Weights of a small mixture-of-experts language model, trained from scratch on English Wikipedia.
Experts: 160 squared ReLU neurons an expert, 2 picks a token.
Training: a variant of Adam for the experts, 1018M tokens, 16549 steps.
Below are experts of layer 9 (counted from 0) of a mixture-of-experts language model. Rows are named down (a neuron's output weights, with its number) and show model dimensions 256-383. Each number is 128 + 32 x the weight over its row's rms, rounded and kept within 0 to 255.
Before each expert's rows: a language model's description of what the expert responds to. This comes from a sample of Wikipedia text that the model never trained on.

# expert 22
It responds to: Clause-break commas and conjunctions
down0 [180 109  96 148 114 129 137 126 118 130  40 158 130 150 136 108 208  95 140 151 124  88 114  91 183 107 113 135 140 140  46 114 136 161 113  87 117 168 156  96 184  46 118 159 149 108 111 103 110 110 107 195 127 112 122 136 128  87 151 169 131 198 152 132 125 190 121 192 112 142 153 201 134 114 145 120  62  99 107  75 102 128 104 125 125 134 180 126 101  82 117 108 137 127  92  70 128 126 153 127 136 146 145 138  74 139  98 176 115 102 107 161  71 145 140 140  84  78 126 103 103  81 195 111 113 147 143 127]
down1 [122 151 202 130 124 167 130  92 143  85 174 129 133 108 126  70 195 123 114 158 169 185 148 129  96 115 119 172  97 110 137 139 225  86 117 164  88 119 141 102 178 191 128 165 163 143 135  90 104 145 164 144 126  90 168 147 157 123 127 150 141 112 114 137 130 119 108 115 160  98  73 144 139 160 164 122 138 111 145 110 121 121  93 144 147 124 102 161 192  91 114  91  41 117 128 134  92  92 185 160 151  93 121 157 101 134 120 104 106 119 126  96 148  97 117 114 188  77 113 140 146 161 140 133 131 139 151 194]
down2 [169 141 118 127  97 144 108  70 190 163 106 172 173 126 163 149 122  99 130 121 163 100  93 118 166 151 133 138  81 153 184 147 173 191 111 105 114 150 138 118  87 122 132 126 150  92 155 156 114 173  89 122 115 113 130 147 106 102 113 168 164 151  86 132 131 156 108 142  74 183 136 124 117 127 147 120 133 123 168 109 118  35 108 118 138 147  91 123 110 142  78 128 117 106  85 103 156 159 217 144 124 125 149 111  84 119 125 144 110 146 134 109 129 123 119  47  86 140 141 160 146 174  69 172 140 114 150 144]
down3 [ 85 129 128 135  97  60 141 144 159 146 168 103 192 136 136 159 123 154 129 141 102 136 152  81 106 108 128 132 160  35 138 144 146 109 161 146  96  48 144 168 163  78 120  94 114 159 115 124 172 146  88 144 105 140 112 165  94 104 146 124 134 141  29 112 124 117 108 107 186 114 200 121 144 122 121 117 146 219 217 133 115 156 116 131 133 123 131 150 101 126 106 103  52 137 130 115 175 141 255 126 191 120  89 187 123 144 153 127 129 142 215 188 144 186 148  19 107 126  75 159 143 122 171 145 141 110 141 155]
down4 [132 207 128 107 111  76 151 120  84 155  89 187 186 118 105 157 156  70 156 181 115 111 106 129 119  53 165 102 128  80 112 140 166 145 161 154 134 131 148 136 172  68 145 102  97 128 139 139 157 142 142 111 147 196 104  68 168 138 135 117 150  92 164  98  98 145 116 222 141 113 111  56  85 134 176  99 140 154 174 114 122 108 188  80 144 118 111 141  46 121 133 107 127 110 146 174 113  91 228 170 146 125 123  91 126 137 105  81 129 160 123 145 147 151 114 134 136 124 182 177  71 162  72 106 117 149  75  92]
down5 [125 188 169 114 165 190 119  86  92  87 100  91 109 105 147 175  87  76 112 100 124 126  70 146 100 166 129 140 171 181 211 143 102 152 164 126  80 114 195  72 143 184 138 115 164  88 136 110 126 140 150 105 152 106 174 112  94  95  80 153 114 139 185 111  94 125 114 129 123 159  79 143 204 136 122 113 114 123 129 152  81 153  95 149 131 119  98 122 157 107 116 192 165 192  64 181 155 118 173 134  99 122 119 107 115 162 143 150 115 124 144 140 141 169 162  44  90 147 115 169  87 134 117 186 149 121 109 128]
down6 [106 147 113 106 122 134 139 141 182 130  96 114 128 136  90 100 157 150  97 162 152 120 139  87  75  77  87 108  93 128 156 166 122  61 173 156 119 147 137 112 114 165 129 149 115 130 134 153 154 131 146 132 141 166 134 148 133  68 147 127 138 188  70 102 115 100 120 138 136  95 127 113  94  39 108 113 116 255 158 119 178 134 115 116 152 128 158 205  88 154 143 148  67 128 138  87 112 177 208 134 173 188 151 211 198 152 183 135 133 131 157 143 145 158  97  49  88 176 135 168 172 174 110 101  97 121 133 146]

# expert 33
It responds to: Commas between place names
down0 [127  66 105 187  48 105 132 108 119 112 101  91 143  83 147 104 136 116  89  98 142 205 108 183 145 146  43 116 175 119 116 112 167 104 110 131 113 151 147 129 118 110 115  86 147 164 112 162 232 127 162 139 127 189 121  98  40 105 115 153  54 147 133 109 101  74  84 116 124 114 117 151 153 124 152 161  68  84 158 181 160  22  80 178 112 157 118 164 102 118 132 159  99 138 159 129 154 155  52 212  92 107  75 133 137 139 104 102 132 194 136  86 129 183 119 112  98 160  98 126 125 109  75 119 159 140 115  63]
down1 [176  43 161 104  95 171 114 140 131 135 113  74 112 159 157 192 176 188 116 176 158 125 132 117  75 153  87 143  84 122 200 114 166 113 125 164 167 115  90 123 191 119 185 107  91  86 100  85 137 163 158  60 105 128 118 164 162 110 140 115 139 133  83 147  97 168 132 147 155 153 139 141 153 148 164 107 159 147 149 157 169 135 133 141 154 122  89 103 106 111 120 124  78  92  96  87 110 114 195 150 208  87 125 143  98 157  98 144 127 133 123 206 123  91  94 111 113  92 107 147 154 169 120 137 120  98 168 196]
down2 [107 178 119  64 163 133 127 164 113 203  94 179 145  91 122 177 151 134 148 105 127 148 162 138 140 161  67 101  92 118 130  79 170 126 141  98 208  99 105 168  70 139 162  92 138 108 186 165 120 112  72  78 119 127 118 156 118 113 145 158 133 148 132 133  63 173 120 111 178 169 169 114 136 112 146 120 132  58  38 178 149 107 169 161  25 114 116 104 147 198 116 116 104 165 100 152 118 141 156  90 120 124 153 145 178 156 119  98 123  56 112  78 109 165 139 159 196 138 148 145 130  66 151 126 140 126  79 123]
down3 [150  82  98  67 132 114 170 147 169 147 129 141 136  95 170 128  56 156 151  94 140  85 105 169 132 133 229 142 149  98 157 110  69  71 141 163 115  99  87 131 117 148 124 121 191 139 192 155 132 102 207 121 136 158 146 108 104 130 118 100 106 118 111 115  89 154  62 130 183 142 145  50 131 122 192 122 125 153 167 170 150  99 150 114 115 136  94 113 119 123 135  63  73 152  88 108 119 140  72 148 188  62 108 175 118  86 131 132  85  97 105 109 149 150 165 175  89 142 141 100 130 126 136 108 128 111  53  92]
down4 [179  81 106 152 139 142 194  88  36  98 110  55 159 132 192 107 148 123 166 117 110 132 148  54 139 139  91 105 128 137 145  83  95 138 126 153 110 133 151 130 162 117 134 130  96 142 162 150 130 124 128 145  76 119 145  84 128 117 141 166 156 156 146 105  85 174 170 135 134  82 137 131 109 134 166 156 130  49 127  96 129 193  99 153 188  61 125 157 118  94 116 111 101 101 126 103  51 113 201 140 185 128  80 138  81 105  66 149  81 147 137 119 145 151  70  80 150 178 130 151 154 120 173 103 131  74 135 177]
down5 [ 94  89 154 116 154 161  97 128 126  92 119  96 101 153 146 106 122 151 132 114  60  72  78 131 138 118 176 118 143 120 185 158 116 144 148 121 100 122 179 136 174 113 135 191 155 130 120 146  52 125 119 146 118 135 153 113 146 146 134 106 130 166 117 101 177 141 145  69 151 167  90 116 103 165 140 154 134 138 131 100 165 201 169 108 151 106 122 124 143  96 116 140 143 177 214 161 180 103 185  80 112 148 115 125 146 135 201 175 170  95  84 154 123 111 116  95 143 163 139  79 158 106  79 147 123 200 134 134]
down6 [113 159  95  96 103  96 129 100 114 135 163 143  83 167 105 125 129 120 128  83 117 176 106  84 161 125 153 129 148 190  87 212 172 139 142 159 200 156 141 158 121 150 118 143 135  89  94 129 168 222  53  88 104  72  59 161 175 164 155 105 136 113 121 156 137 115 126 123  67 143 147 144 176 120 133 141 198 183 153 169  86  88 110 149 115 161 126 158 117 145  93  72 107 190 137 167 124 105 172 150 103 169 191 108 123 138 114  61 113  82 141 157 110 205  90  96 129  97  77 108 175 155 137 104 151 184 110 154]

# expert 52
It responds to: Coordinating conjunctions
down0 [148 175 125 106 121 136 132 115  82 132 132 100 117 109 151 121 120  97 104 101 138 176  63 168 116 109 125 169  80 152 105 159 137 129 132 151 108 176  95  90 166 134 189 132 135 111 112 143  80 104 137 107 130 130  96 127 116 173 155 106 128  75 153 144 127 145 167 110 166 182 131 136 113 157 141 147 118 130 173 149  60 153 166 145 123  67  83 190  86 214  93 134 143 141 137 100 143  87 124 100  99 101 153 112 180 157 138 114 120 139 113 110 149 134 103 137 157 123 127 112 193 149 106 135 150 119  87 115]
down1 [ 79 154 141 111 133 176 125 128 140  87  93  75  58 128 118 125 149 116 179 177 172 138 110 131 129  99 142 177 142  95 112 135 123 141 101 114 154 145 178 157 103  98 143  99 164 106  86 120 172 121 160 135 146 122 189 131  92 118 179  94 117 154 138  80  66 117 152 150 113  95 108 107  97 158 129 133 119 182 149 144  99 151 183 168 151 121 158 141 135 176 129  98 122  89 184  98 170 121  82 116 129 148 100 144 112  56 161 107 166 152 180 139 192 163 162 173 176 125 155  77 164 149  70 101 159  78 104  80]
down2 [118 158 112 101  88  99 113  50 101 130 156 163  65 128 194 117 146 110 146 123  94 107 127 145  85 136  95 109 188 122 135  93 143  84 143 102 131 185 123 181 112  93 128 115 106 122 136 130 163 107 159 157 149 115 119 135 119 156 150 140 115 103 158 147 148  93 144 131 100  70 122 109  92 155 154 145 139  73 139 108 103 101 167 155 158 140 166 161 148  49 121 100 173 140  92 104 143  99 146  80  77 128 149 134 181  75  81  86  90 160 107 160 162 142 124 161  62 104 166 142 114 116 138 179 143 109 130 132]
down3 [110 138 166 136 109 146 120 144 135 107 139  93 148 161 123 136  65  95 182 118  73 102 123 125 131 102 144 141 137 101 122  69 119 162  96 133 141 123 103 147  96 106 106 127 199  95 147 160 115 228 139 145  69 158 119 158 189  34 151 147 152  92 141 152 116 100 163 128 136 159 116 113 125 161  84 165 101 185 128  96 160 177  64  97 170 122 155  76 143  84 135 132 140 144 143 168 166 136 115 103 107 157 154 161 158 153 132 178  73 104 120  92 174 149  69  94 168 166  69 138 141 181 122 105 171 118  80  87]
down4 [170 123 124 139 144 109 193  96 114 106 102 142 112  91 122 160 172 130 121  80 137 201 140 121  80 156 143 147 144 130  88 121 147 135 145  78 122 144 150  77 160 166 144 157 122 190 169 111 106 122 125 160 103 154 122 107 151 176 107 103  90 126 109  85 149 103 161 152  85 157 125 135  83  40 108 145 129  67  73 176 138 145 121 130 148 108 145 129  97  92 224 122 133 135 151 104 118 104 189 124 129 163  90  94 142 143 154 175 142 114 121 133 139 156 168  89 103 150 128 144 151 113 116 103 207 167 156  41]
down5 [123 122 116  87 134 100 145 136 127  79 108  83 157  21 165  89 155 122 109 123 139 137 143 118  71 121 198 131  56 125 130 155 116 147 108 148 118 151 112 178 161  61  78  97 176 120  86  95 129 211 132 151 167 137 168 143  70 162 157 114 118  97 138 113  89 116 116 105 101 113 140  82 153 126 139  99 157 183 100 107 111  88  86  96 160 138 128  80  93 137  99 141 115  70  59 128 121 144 181 142 122 117 123 129 123 101 110 138 135  91 133 130 109  65 148 105 109  93 114 120 132 118  90 171 157 155 155 179]
down6 [ 94 151 125 133 166 134 153 139 136 124 157 194 114 108  89 137 116 118 193 176 191 186 128  42 128 108 114  81 126  73  83 139 150 159 145 152 117  73 161 122 143 115 138  79 139 190 122 114 125 177  79 149 110 154 163 193 150 105 135 154 130 152 100 141 117 110 104 133  31 146 154 109 116 120 159  77 136 207 180 102 152 126 103 128 175 113 119  77 156 120 137  84 143 119 165 125 154 123 133 123 124 139 162 135 177  78  92 130 153 172 134 167  83 132 154 174 125 149 105  84 200 173 163 103  97  81 173  67]